config.yaml
d_expert: 64
hidden_act: "swiglu"
normalize_top_k: true
balance_loss: 0.00271
norm: "rmsnorm"
tie_word_embeddings: false
optimizer: "soap_variant"
max_grad_norm: 2.0
dataset: "wikipedia_en"
Below are experts of layer 7 (counted from 0) of a mixture-of-experts language model. Rows are named router (the router's row for the expert), gate (a neuron's input weights, with its number), up (a neuron's input weights, with its number), down (a neuron's output weights, with its number) and show model dimensions 0-127. Each number is 128 + 24 x the weight over its row's rms, rounded and kept within 0 to 255.
After each expert's rows: "comes before" lists some tokens at least twice as common just after its tokens as in all text; "raises" lists some tokens whose logits its average output raises strongly, later layers aside. This comes from a sample of Wikipedia text that the model never trained on. Tokens count by the router's weight.

# expert 23
router [129 110 121 164 162 100 121 125 115 138  95 173 132 128  93 172 105  59 143 141 141 116 132 101  92 116 116 109 167  97 130 124 182 154 114 132  99  91 145 101 149 125 105 110 128 147 167 109  83 112  97 115 119 125 122 137 135 117 107 199 133 145 118 114 150 186 125 151  91 137 120 145 122 108 218 113 148 129 151 141  85 121 144 121 122 120 137 123 154 128 131 116 118 100 104 106 143 109 137 127 154 113 116  99 141  91 142 136 107 151 110 137 139 125 129 115 111 141 144 148 132 127 163 148 144 119 141  92]
gate17 [130 145  85 166 129  64 130 150 145 129  97 122 131 125  99 154 135 102 182 117 104 131 172 134 139 138 182  84 115 182 147 144 109 174  97 111 145 142  89 171 120 167 149 100 108 124 111 117 102 131 135 153 126 115 106 129  80 115 143 120 124 176 124 122 123 120 138 104 100 118 118 135 118 104 132 143 138 122 118 113 137 120 145 154 159 112 126 169 119 121 125 106 112 103 143 109 114 107 136 163 131 170 157 123 139 109 121 115 106 139  90 109 102 105  94 108 169 125 167 174 135 137 133 129 158 161 172 120]
up17 [117  89 152 127 152 156 105 133 107 124 133 168 114 129 148 161 147  94 157 137 137 137 139 107 146 145 178 133 180 150 147 155 121  96 146  92 141 120 160 153 165 122 148 129 142 133 121 111 151 165 138 124 151 134 126 121 187 160 109  62 135 114 133 131 121 149 132 141 131 113  94 157 116 136 172 132 147 130 111 129 125 118 105  90 121  88 132 162 133 109 137 136 106 104 102  75 130 138 155  93 119 117  96 115 142 126  96 140  82 166 138 143 123 116  97 148 169 190 125 129 162  95 116 119 166 130 128  98]
down17 [128 124 182 115 136 133 151 181 148  97 147 121 106 110 157 136 102  95 113 135 136 141 139 105 112 156 136 137 167 134 184 148 122 105 162 141 132 157 166 137 152 123 167  91  85 153 103 165 147 112  96 141 137 117 158 126  92  83 126 138 153 104 142 148 136 130 107 137 179 110 158 144 138 136 139 174 132 154 126 151 111 115 120 122 145 107 152 125 131  98 115 153 113 113 117 108 127  96 155 182 168 162 158 138 117 149 161 168 147 159 142 113 122 171 144 116 134 109 122 165 150  93  98 155 114 141 129 121]
gate18 [131 130 102 121 113 124 143 188 128 105 110 124 118 111 161 127 128  82 132 119 123 129 163 143  97 145 134 168 198 138  82 101 127 145 126 136 113 132 141 107 110 120  99 114 152 114 130 100 115  98 119 172  97 168  96 118  79 140 116  91 111 106 148 125 129 141 105 122 154 122 139 134 110  91 103 108 117 148 132 153 169 129 129 133 109 109 124 146 186 152 143  81 109 121 154 108 140 128 124  88 153  96 162 145 115  90 132 105  90 138 155 130 159 125 168 139 120 142 168 174 134  90 106 151 133 133 101 150]
up18 [115 163 128 106 112 155 117  80 115 170  97 141 102 149 126 145 124 132 138  59 110 133 129 129 170 164 154 147 122 124 118 142 115  85 142  99 136  90 139 112 103 132  80  92 157 130 159 150 122 168 133 112 132 155 138 122  86 132 163 108 125 110 136 150 122 132 146 128 120  94 102 123 124 103 114 132  80 141 166 129 101 143 125 171  97 128 103 137 103 155 107 145 134 110 175 135 112 110 175 116 137 141 144 162 125  79 148  85 160 161 136 144 146  91 110 127 125 148 103 129 140 177 105 157 113 128 108 113]
down18 [125 105 175 152 138  96 114 128 120 146 139 137 158  87  51 163 117 126 134 159 116 156 162 149 117 131 110 157 124 139 113  85 143 135 124 135 123 105 111  86 137 142  98 108 110 144 103 135 140 213 127 136  99 118 166 115 117 156 121 108 179 144 126 133 139 142 158 147 118 141 124 133 150 126 182 140 123 143 147 106 131 147 142 114 150 126 135 116 100 108 123 132 105  98 138 109 142 155 138 130  89 152 135 145 167 114 151 123 155  75 110 151 114 155 171  97 130 152  95 184 147 132 119 136 126 123 162 143]
comes before: " |", "–", "th", "nd", "/", " medal"
raises: " |", "\"", "*", " ", "\n", " ("

# expert 22
router [114 141 137 152 160 115 116 142 158 170 108 133  92  85 127 146 126  76 115 137 155 115 124  91 101 142 117 120 125 105 124 157 177 136 108 123 128  94 133  83 131 136 120 126 129 137 162 124  83 101  96 100 130 145 121 168 102 156 114 178 113 136  84 156  77 195 135 113 100 126 101 143 143 150 170 104 134 106 136 142  89 118 128 142 130 161 156 119 164 138 127 144  92 144 144 104 137 116 144 122 151 112 130 129 170 122 159 114 115 151 164 165 147 113  81 128 108 148 140 130 134 125 167 125 158 160 124 116]
gate10 [114 132 139  99 104  98 130 153 158 144 125 107 142 127  90 179 101  73 116 167 146 146 110 116 122 134 128 135  97 116 124 109  84 102  95 110 131 118 117 110 124 107 151  96 141 115 121  73 150 121 137 153 135 133 125 137 150  83 111 156 115 131  90 161 106 111  72 132  88 163 143 191 125 161 118 154 106 155 135 117 127  70 116 117 133 111 141 121 128  91 144 148 100 142 101 138 159 138 123 122 163 136 121 136 165 147 145 163  93 169  89 133 136 145 112 143  82 128 142 120  92 118 124 159 113 134 122 111]
up10 [155 121 158 133 134 113 106 168 144  82 122 152  99 122 120 126 140 120 121 112 126  87 144 111  76 113 147 122 136  91 119  94 136 156 134 116 108  95 152  87 137 144  92 129 112  94 147 109 189 140 112 159 104 138 132  82 136 137 155 132 115 118 109 125 119 159 117  90  94  94 144 122 124 108 132 100 120 132 132  93 125 159  78 126 115 174 162 128 123 122 127 132 128 165 165  92 142 114 110 122 129 113 127 122  91  95 166  85 114 140 121 107 187 114 174  78 124  92  99 124 153 129 112 108 138 153 118 142]
down10 [101 140 142 158 139 135 144 162 135 108 121 158 151 124 112  91 123 106 157 110 131 153 114 138  98 131 122 136 147 127 152  96 144 108 119 124 105 156 112 155  94 118  99 135 135  69 151 150 131  79 164 135 140 156 134 125 102 138 155 155 155 115 126 153 128 160 128 143  82 126 164 108 130 104 129 113 147 126 158 130 136 129 100 104 130  98 148 140 100 144 121 112  91 159 137 126 144  91 204 184 131 169 113  94  81 152  95 108 145 140 140 145 152 149 126 151 134 119  98 142 143 135  78 152 128  90 180 126]
gate11 [131 122 112 124 187 126 130  99 124  99 113  98 140 167 114 118 135 104 139 123 141 107 172 128 137 130 135 120 106 150 110 127 187 131 137 141  88 135 127 112 170 135 161 140 147 140 117  75 110 141 156 155 141 165 130  81 138 144 117 158 149 127 119 153 145 110 117 152  95 128 130 161 152 140 135  84 166 105 119  91 131  76 130 107 154 100 141 128  91 131 149 125 115  84 161 128 131 144 121 126  92  99 117 116 174 138 130 109 101 106 147 101 168  99 104 132 109 120  90 191  89  93 136 134 136 115 162 126]
up11 [132 125 151 143 123 121 162  92 163 133 138 151 128 106 102 103 131 135 109 153  85 135 139 120 113 144 151 152 143 178 157 103 154 148  87 101 135 150 133 155 153 193 106 161 120 134 129  51 136 137 113  81 141  80 152 117  82 130 111 156 143 100 154 111 114 129 133 134 144  90 115 147 117  94 140 103 140 130 122 149 106  83 113  80 138 138 149 155 149  95 102 122  99 154 101 129 127 106 101 125 115 133 129 119 137 133 151 139 143 102 117 129 142 121  96 156 134  81 131 137 158 107  93 104 124  79 147 139]
down11 [111 140 149  99 183 116 114 114 152 120 161 136 119 110  93 131 153 131  92  96 113 107 150 114 126 130 151 126 148 112 126 138 126 137 159  94 111 134 219  97 139 121 128 151 149 118 119 136 126 127 139 124 119  84 163 143 103 103 152  96  82 103 134 131 177 189  97 117 132  75  68 133 101 105 135  90 129  93 126 145 125 138 145 103 133 132 161 174 165 139 149 120  83 135 138 109 125 133 121  76 113 101 122 142 110 120 143 152 132 146 118 140 110 146 157 118 137 129 133  98 108 136 114 125 138 155 147 128]
comes before: ",", ".", " of", " for", " and", " in"
raises: "cast", " that", " with", "port"

# expert 52
router [109 108 142 203 128 119 145 128 152 147 137  79 134 110 114 182 130  74 120  98 124 115 128 109 107 131 114 139 138 101 104 114 177 109 116 104 116  89 133  86 138 128 117 112 134 127 142  94  62 147 147 112 140 130 138 152 101 134  95 204 129 141 104 126 127 172 130 125  96 178 135 154 120 135 163  68 154 130 148 150 102 125 119 152 112 139 135 136 148 141 111 117 127 104 121 100  96  91 131 100 132 100 133 117 128  91 123 147 116 144 111 161 126 121 139 121 103 148 161 129 160 158 142 125 131 128 155 120]
gate2 [146 140 132 115 148 157 103 124 130 161 116 119 129 133 101 170 140 140 161 149 125 129 104  95 138 136 116 123  94 135 130 135 132 124 106 152 166 149 107 127 169  76 152 131 166 154 121 118  99 142 107 125 108  68 138 129 118 141 180 156 161 157 110 155 107 105 142 150 113 104 139 134  71 142 162 149 190 133 153 148 129 138 106 138 141 123 171 156 133  98 148 114 120  77  91 128 119 131 194 113 132 156 129 109 130 145  87 133 148 104 131 158  97 140 138 103 133 161 132 180 134 125 124 143  96 121 139 102]
up2 [139 145 124 122 127 126 113 137 158 161 168 187 132 149  91 129 131 130 149 133 153 146 111 107 144 106  98  95 125 137  92 132 124 112 113 134 104  61 119  88 118 156  91 178 143 116 110 164 164 139 153  89 164 130 128 137 139 115 129 122 127 156 104 181 106 115 150 142 115 136 169 114 129 140 142 168 117 175 124 138 108 130 110 138 149 137 123 131 116 137 117 123 108  92 153  95 164 125 139  95 163 151 145 128 129  99 129  94 209 142 148 102 173 160 113 122 115 144 158 124 149  96 137 133 125 113 110 115]
down2 [141 119 129 166  86  84 141 118 130  96 101 132 143 139 186 100 184 170 139  74 103 139 140  89 137 105 127 132 160 105 127 104  82 111 185 138 114 140 120 149 147 107 110 111 114 154 134 143 132 119 110 128 169 149 139 147 116 110 124 156 141 125 101 117 138 124 133 133 103 145 119 148 102  95 127 129 151 164 140 166 127 136 137 103 112 157 126 136  84 125 182 128  98  99  85 131 136 134 174 105 122 153 129  95  99 135 115 125  84 133 144 140 132 118 144 134 109 131 156 194 133 119 142 120 113 117  91  94]
gate3 [120 136 148 136 117  98 164 150 126 137 109 147 120 119 120 131 147  93 119  97 105  95 127 126 138 155 120 113 129 117 113 159  95 131 106 140 140 124 100 154 128 139  96 137 118  56 189 152 118 113  81  91 126  86 133 154  99 137 131 113 108  84 175 135  80 125 158 157 140 156  97 143 119 188 122  74 123 169 130 127 150 111 107  93 115 110  96  90 106  75 103 111 153 123 148 107 124 143 142 119 134 101 136 115 175 129 135 134 130 101 141 183 118 137 133 116 140 113 165 118 119 124 138 139 129 104 120 118]
up3 [153 157 105 120 163 107 105 145 118 142 130 112 106 119  99 163 166 123 171 107 141  86 103 159  88 140 120 125 132 179 141 139 104 119 122  50 136 173 125 125 126 129 130 125 127 105 117 155 160 102 124 130 141 112 152 150 116 103 179 125 124 125 145 107 110 125 109 137 113 127  84 159 120 163 120 169 162 134 194 128 123 115 137 134 136 114  92 121 125 135  98 122 107 139 127 159 130  95 127  78 146  98 123 137  98  85 150 104 110 162 127 104 122 111 103 114 128 114 140 167 124  99 163  72 146 121 116 142]
down3 [136 142 134 129 109 154 109 138 113 117 146 108 109 120 127  83 141 111 146 103 123 111 122 171  98 147 128 145 145 133  67 153 118 135 141 142 132 123 119 112 143  96 158 122 177  93 121 148 146 118 172 134 131 141 130 122 145 128 134 103 123 127 152 102  97 108  79 118  99 120 146 161  95 139  53 125 128 126 115 103 118 164 143 130 148 154  97 115  90  47  98 139  93 158 111 107 164 131 121 150 163 156 110 133 109 158 161  99 134 142 110 142 118 138 127 157 142 141 174 129 109 159 162 160 104 156 105 133]
comes before: ":", "-", "=", "–", "Personal", " also"
raises: ":", "ades", "que", "ony"

# expert 19
router [136 134 123 175 137 108 116 114 115 156  90 133 142  92  84 129 121 108 134 139 120 133 113 122  62 117  92 166 124 125 152  96 112 145  97 104 141 110 113  83 136 119 129 111 121 152 184 100  68 132 110 117 146 134 111 137 157 130  71 171 132 143 103 153 118 189 136 137  67 141  94 144 125 112 180  94 142 124 134 121  93 107 148 121 143 138 140 129 174 123 134 150 113 121 140 111 105 122 146 145 144 132 130 120 127  95 149 139 144 184 126 155 126 121 119  96 113 135 162 156 147 105 155 144 120 110 131 132]
gate4 [126 153 141 131 100 120 177 114 164 148 107  85 116 134  98 118 128 120 134 118 115 130 127 140 135 136 130 113  67 174 116 161 106 113 118 116 154 142 108  73 107 140 179 122 145 140 112 122  79  89 115 128 108 158 160 151 109 144 148 149 109 130 127 165 133 131 159 123 126 171 122 148 122 130 127 146 172 106 152 107 158 126 119 121 170 129 128 129 137 136 133 103 105 103  92 123 109 135 115 114 114 122 164 123 147  74 121 101 146  49 139 154 125 117 137 140  84  84  74 142 112 127 129 108  91 127 109 150]
up4 [ 82 120 158 116 160 124 118 123 158 130 111 154 201 150 111 107 155 130 144 102 131 101  88 112 135 156 127 146 155 132 119 161 141 134 113 126  97 128 128 149  94  99 137 129 140 122 101 101 142  70 107  66 139 129 111 168 115 131 154 134 182 153 115  89 114 161 139 147 136 155 136 140 161 148 113 113 132 128  98 130 144 122 157 133  90 158 128 125 131 136 110 128 119 126  99 124 110 106  70 113  89 138 169 153  70 119 123 156 147 108 123 104  87 115 152 156  88 125 135 112 141 159 129 124 144 110 128 147]
down4 [128 107 136 111 123 134 129 116 131  95 154 130 161 148 187 138 120 115 154 124 142  40 137 141 130 143 130 133 107 129 104 123 151  90  98 154 116 149 122  93 109 124 137 133 129 162 129 102 117 121 118  91 164 129 160 131 149 135 113  81  76 123 110 138 105 143  86 155 125 142 151 114 105 162 139 119 117 135 100  99 126 150 127 130 114 116 167 133 104 163 130 127 170 141 148 142  86 130 136 129 117 125 157 127 115 100 172 102 121 177 127  65 135  98 153  82 166 165 116 129 150 151  87 122 113 148 138 145]
gate5 [ 90 121 145 134 112 149 122 161 131 128 172 157 127 124 120 110 130 111 130  92 119 131 132  88  97 139 131  99  93 125 107 142 154 100 133 103  97 121 124 186 134 149 151  71 159 144 137 115  53 129 100 151 137 120 143 107 145 156 120 138 127  91 110 129 138 161 128  94 100 145 135 134 159 148 150 140 121 114 152 188 133  69 157 113 140 101 128 147 120 110 143 132 106 112 147 135 164 132 135 126 117 143 121 111 170 157 127 131  87  95 141 122 150 151 108  77 124 100 130 131 113 156 151 100 135  90  78 151]
up5 [156 134 138 106  98 160 151 108 151 122 166 153 158 149 123 131 144  92 152 141  85 160 113 121 145 168 180 164 126 109 113 125 152 152 108 111 108 108 125 145 162 134 174 122 104 152 103 138 100 119 110 132 135 141 154 138 149 133 117 118  96 137 157 152 138 124  90  95 140 149 191 114 123  78 130 131  95  88 138 135 137 106 108 163  98 123 144  98 160 129 160 115 167 130 117 155  95 146 171  99  90 136 130 131 133 135 157 105 127 134 164 127 107 106 126 146 178 122 153 122  94 122 108 109 153 140 119  74]
down5 [120 154 126 101 110 117 116 118 137 105  91 116 153 148 156 104 178 157  87 145 149 148 117 128 144 146 127  90 135 127 113 125 136 122 137  70 111 149 144 192 182 184 122 106 172 133 114  98 108 140 150 106 106 153 174 156 114 118 140  68 188 138 121 130 111 143 123 123 137 140  99 134 115 122 113 143 124 156 125 117 100  89 137 137 100 131 116 115 101 142 137 144 131 152 150 119  90  85 115 141 170 131 152 114 146 122 105 159 131  86 106 185 141 121 119 108 168 144 138 120 116 147 150 115 123 124 114 128]
comes before: "\n", "–", "-", " \"", ":", "|"
raises: " is", " was", "acts"

# expert 5
router [124 144 123 172 124 132 125 156 161 187  85 120 149 112  97 117 114  75 143 143 116 122 137 100  92 116  99 168 133 100 121 117 173 122 121 102 151 135 156 109 147 124 123  91 144 146 149 122  80 142 135  94 145 133 104 175 131 125 135 186 131 144  75 163 120 191 134 126  98 123 137 147 121 141 147  88 115 124 115 158  74 126 145 117 137 164 145  75 154 133 130 108 102 118 132 113 118 111 138 133 159 119 126 116 152  90 150 137 144 156 146 131 143 120 138 135 122 138 169 171 155 120 146 139 127 140 161 134]
gate4 [103 138 118 140 158 159 162 125 149 113 140 144 176 142  99  97 161 138  99 115 121 151 147 137 110 111 103  86 102 137 115 122  96  92 123 127 134 138 140 117  75 163 128 149 144 108 117 114  79 138 122 155 202 121 138 123 123 113 120 182 101 145 130 136 149 154 128 132 123 120 137 122 139 137 109 143 173 124 154 135 107 134 148 127 167 129 103 164  85 166 143 133 133 117 129 141 141 134 144  75 120 138 158 123 141  96 104  96 167 136 137 137  99 104 124 141 169 132 172 133 150 143 141 171 121 163  64 148]
up4 [121 136 117 100 140  95  98  97 133 157 136 148 177 104 140 136 115 122 128 135 118  92 165 129  68 133 111 145 105 183 130 123 131 137 125  95 178 141 115 126 148 125 137 131  85 146 142 150 112  96 134 150 113 118 141  78 125 110 136 120  82 115 137 131 135 114 121  95 110 154  99 140 120 108 130 167 124 174 146 131 158 116 117 116 110 146 134 111 182 157 190 127 121 110  53 102 160 111 142 143 151 115 115 114 150 135 138 157 117 115 157 124 107 116 106 166 111 132 113 145 142 116 134 122  98 172 136 181]
down4 [135 129 149 119 132 119 132 103 172 178 153 139 107 145 139 120 143 123 123 117 131 148 170  74 113 117 137 168 146 121 114 134  76 101 141 141 148 125 109 173 126 132 125 131  87 158 106 144 127 148 108 158 119 182 123 141 160 100  72 111 109  98 164 159 143 124 108 103 153 111 109 118 167 130 148  85 116 191 102 112 111 143 120 132 104 130 126 136 155 137 131 130 106  89 131 113 105 147 126  92 175 113  73 103 108 115 119 127  96 156 104 102 127 176 154 135 137 111 106 128 140  96 127 136 146 132 164 124]
gate5 [139 114 128 159 155 139 140 170 130 131 131 136 115  63 124 155 129 142 154 131 120 141 128 109 141  73 154 115 124 145 145 140 122  95  58  95 148 108 100 120 143 153 123 103 144  78 131 110 131 114 112 102 121 129 115 159  98 171 118 123  99  70 123  84 135 139 134 143  69 129 126 147  97  97 136 136 144  82 115  99 120 179 165 145 125 132 125 129 142  97 137 153 149 105 123 138 182 117 140 115  94 161 120  98 154 128  91 135 127 158 103 135 142 158 146 110 115 143 129 120 139  95 143 160 102 149 141 135]
up5 [ 96 154 165 134 115 139 112 105  92 149 125 129 145 114 132 153 137 129 144  89 141 120 117 147 151 132 122 125 132 141 155 123 196 137 116 132 117 108 176 164 128 132 124 123 100  67 109  89 138 129 221 104 143  85 119 161 113 114 167 150 114 134 165 101 161 130 122 137 132 133 150 123 133 124 123 108 147 154 131 120 132 121 103 104 174 172 134  96 133 135 138 136 194 134  92 121 153 146 140 127 131 136 158 130 138 165 116 137 160 143 120 174  93 113 119  86 105 119 132 161 144 106 135 147 126 133 112 144]
down5 [ 96 104 125 137 138 108  93 130 153 191 121 147 140 120 154 101 133 123 153 123 125 153 130 145 118  93 151 115  95 121  96 118  83 134 126 101 138 194 157 111 167 106  98 154 131  87 138 128  94 144 124 117  82 117 127 123 117 129 100 136 147 114 130 104  89 113 149 145 120 129 133 144 180 120 142 152 109 135 149 104 151 111 107 146 111 166 160 121 167 128 140 162 158 135  99 142 123 139 130 147  73 152 156 162  77 148 120 154 127 130 124 144  81 189 129 134 127 133 106  98 167 162 146 143 120 136 126 110]
comes before: ".", ",", " of", "'s", " and", " in"
raises: "ary", "own", ";", "ower", " forward", "ful"

# expert 61
router [139 106  85 167 167  65 123 142 113 113  94 117 122 137 110 110 122  73 153 122 126 123 135 107  60 175 105 158 160 126 135 119 175 138 129 104 105 167 123 115 125 139 134 146 142 136 169 119  57 139 117 118 104 141 116 159 149 122 115 176 158 134  96 176 160 154 126 122 109 115  98 126 154 135 203  97 137 140 128 149 122 129 128 132 176 147 126 112 128 124 152 148 116 131 145  95 116 125 133 127 144 111 123 104 138 114 143 106 123 151 147 125 129 107 118 112 120 137 150 143 105 172 131 143 145 122 163 128]
gate9 [168 134 172 136 145 144 156 142 133 105  70 117 110 146 119  86 103 155 117 178  89 123  85 135  78 149 134 141  96 118 115 102 159 144 156 144 116 119 131 121  97 101 119 140 131 175 152 123  74 135 135 130 104 118 105 105 123 100 122 139 140 109  84 153 148 130 163  88 115 159  71 106 156 148 153 115 108 159 119 160 159 112 103 146 127 109 104 115 120 146 159 106 158 163 101  95 115 110 168  96 114 146 124 141 117  95 100 114 150 124 157 147 104 151 153 133 101 118 130 130 120 138 106 110 127 118 109 122]
up9 [112 152 178 142 147 116 152 134 110 138 118  96 107 155 144 170 102 102 121 137 120  91 165 128 159 102 143 111 126 125 130 108 114 152 129 157 146 112 147 175 144 144 141 130 147 150 112 152  66  92 141 108 144 138 136 138 139 180  68 112 108 165 121 110 115 144 139 103 181 100  97 138 112 124 109 117 128 141 142 120  80 131 114 139 129 140 145 120  46 113 117 114 173  70 115 130 166 143 161 154 123 137 136 141 144 143 103  99 137 116 120 125 121  92 119 112 141 108  89 131 121 110 132 127  86 120 124 109]
down9 [102 131 118 132 165 145 145 125 117 142 116 137 124  85 149 120 109 123 142 117 157 180 120  64 141  83 156 123 136 124 179  96 137 123 140 150 148 128 164  98 109 120 126 122 155 144 130 142 123 100 141 139 157 158 131 156 111 104 145  68 139 147  78 132 125 115 101 146 147  93 150 105 120 105 136  87 109  76 139 100 137 133 144 148 144  92 131  89 121 160 147 135 157 134 124 141  98 108 129 103 106 161 140 111 163  84 148 146 139 122  93 127 158 136 144 175 134  89 124 123 123 108  78 146 156 121 104 163]
gate10 [125 133  94 153 134 110 127 167 153 129 127 120 151 165 119 153 150 140 120 126 140 102 105  81 108 123 142 137 154 111  93 115 114 134 102 142 153 155  94 117 151 103 129 171 147 156 142  85 103 125 103 136  96 110 126 135 171 124 105 162 150 141 123  94 121 159 134 120 154 148 158 110  95 150  82 114 106 139 128 104 116 156 127  98 162 136 107 114 163 148 176 132 149 135 128 105 120 178 140 112 134 122 109  96 137 112  87  67 113 121 107 123 187 138 110 118 129 160 142 128 128 150 152 130 163 177 160  77]
up10 [136 107 148 138 132 128 131 164 119 176 192  98 149 120 103 128 154 123 107 149 165 111 142 127 104 131 122 143 120 117 125 137 145  93 133 147  97 162 145 179 119 114 102  90 153 126  87 118 107 116 143 149 120 111 100 110 116 145 113 124 129 145 181 162 116 145 122 156 142 108 139 138 175 133 123 104 133 111 157 143 114 145 113 117 111 152 155 151 150 100 120  95 101 143  78 139 134 103 142 131  98  89 198 183 107 122 150 131 161  89 109 167 140 135 110 169 127 168 119  92 111 121 103 114 141 106 132 140]
down10 [112 138 149 104 193 131 129 144 169 133 149 120 105 120  99 141 136 143  96 146 124 119 143 133 155 142 126 126 148 149 111 158 140 103 161 154 165 158 169 136 103 140  97 139 105  75 153  97 128 149  93 155 137 155 101  97 112 133 125 133 134 150 125 136 149 138  95 143 132  93 161 143 192 120 101 115  95  91  97 133 125 138 107 151 137 177 132  77 122 138 106 125 132 147 175  98 124 173 119 132 129 151 116 151 141  99 140 127 137 165 130 166 147 136 159 145  95 125 136 185 105 149 158 113 160 114 132 127]
comes before: ".", "ers", "ing", " to", "es", "ed"
raises: "rote", "00", "1"

# expert 20
router [139 139 114 115 136 113 143 154 153 142  91 128 112 110 109 129 112  55 119 126 114 120 123  73 124 115 112 164 104 105 157 133 163 129 107  94 114 115 110 100 135 125 129 122 122 152 165 137  41 103 129  97 127 159 120 182 154 157 127 173 126 143 122 142 126 181 126  99 111 113 126 145 105 143 191  89 150 108 141 151 131 138 125 101 136 124 129 117 172 109 152 121 120 109 135 100 137 141  91 105 132 104 156 131 148  91 136 148 107 175 135 148 119 103 130 126 105 146 150 156 123 110 143 134 132  79 117 117]
gate4 [129 146 134  98 163 120 166 128 130 152 107 111 149  81 132 190 123 194  98 129 102 147 151 131 134  75 129 153  93  67 132 121  96 150 102 107 110 145 167 162 132 127 128 142 120 130 140 129 128 124  97 157 133 122 102 121 102 171 108 121 122 124 108 133 144 148 131 105 137 112 126 120 105 132 117 108 113 125 157 135 111 142 169 115 101 115  90 100 128 116 110 164  73 114 122  97  71 150 137 168 117 102 131  94 121 114 126 101 102 140 121 115  82  96 150 120 119 164 120 144 168 126 114 152  93 109 130 141]
up4 [136 157 131 116 112 128 114 115 124 149 166 109 149 108 111 129 146 128 163 127 100 181 110 133 134 152  74 119 121 175 124  98  78 182 116 123 135  83 162 140 121 142 138 109 157 131 121 175 182 104 143 103 155 107 107 110 125 153 119 102  96 187 140 146 156 121 133  69 140 115 123 103 145  84 131  66 170 141 142 123 157 103 153  80 125 110 113 152 146 129 120 102 115 139 160 126 144 109 109 154 104 117 125 117 112 146 123 120 124 156  98 124 114 104 111 141 121 111 146 106 126 116 114 142 109 104 112 148]
down4 [137 134 143 128 116 140  94  92  86 132 172 147 123 106 135  98 115 111 111 104 134  82 115  93 108 136 143 128 109 111 171 149 125 139 136 127 140 140 128  57 118 104 148 117 100 128 185 128  87 112 132 121 140 129 169 102 117 110 132 132 102 133 141 131  98 133 143 123 129 134  89 113 136 114 123 123 175  90  82 108 130 142  90 124 145 110 141 138 130 103 136 157 156 107 114 144 138 135 130  93 192 120 109 121 141 116 137 163 132 174 171 154 186 155 159 130 116 152  75 133  94 112 142 103 108 149 136 160]
gate5 [117 105 107 144 146 123 124 114 157 118 153 132 104 140 143 147 135 133 122 155 158 126 112  97 118 120 154 129 161  83 161 138 125 119 170 115 175  84 145 109  93 148 175 160 132  99 139 152 139  81 124 135 141 127 105 167 131 129 151  95 142 134 132 104  75 186 136 114 121 156  97 127 119  96 153 155 147 134  89 145 133 116 133 121 125 126 178 163  85 103 143 125 101 125 113 120 152 130 180 153 128  88 118  86 142 138 117 105  60  79 125 135 140 111 117  94 132 123 135 133 148  95 121 118 137  99 131 135]
up5 [183 114 119 162 121 118 147 120  94 149 151 103 157  88 108 135  70  81 150  63 125  78 139 138 153 138 123 141 118 117  98 109  86 145 123 137 149  98  76 135 147 150 141 119 131 135 121 122 168  93 135 146 160 126 139 149 148 131 132 141 122 143 147 135 105  91 137 172 157  71 154 120 119 128  98 174 134 104  68 129  90 147 120 129 163  73 133 113 131 161 140 121 131 133 115 149 122 134 129 137 155 162 146 125 121 145 161 140 114 141 115 139 115 119 119 127 149 169  95 144 119 117 133 127 153 110 118 134]
down5 [117 123 157 155 114 154  74  99 107 183 117 147 122 119 128 162 126 135 137 131 159 125 155 124 111 127  85 146 113 133 139 151 114 149 121 132 142 117 148 150  82  80  90 141 111 110 137 130 193 158 154 112 116 103 154  88 133 149 152 150 115 141  98  96 120 141 152 127 165 164 187 109 162 117 109 148 149 137 198 103 114 140 110 122 137 150 166 144 129 145 133  89 116 132 123 113 112 136 120 110 151 110  79 143 137 138 135 153  73  94 119 118 131 128 103 142 127 153 153 128 156 170 137 115 130 148 124 132]
comes before: "==", "The", "===", "In", "S", "M"
raises: "Ad", "Final", "The", "Sub", "V", "In"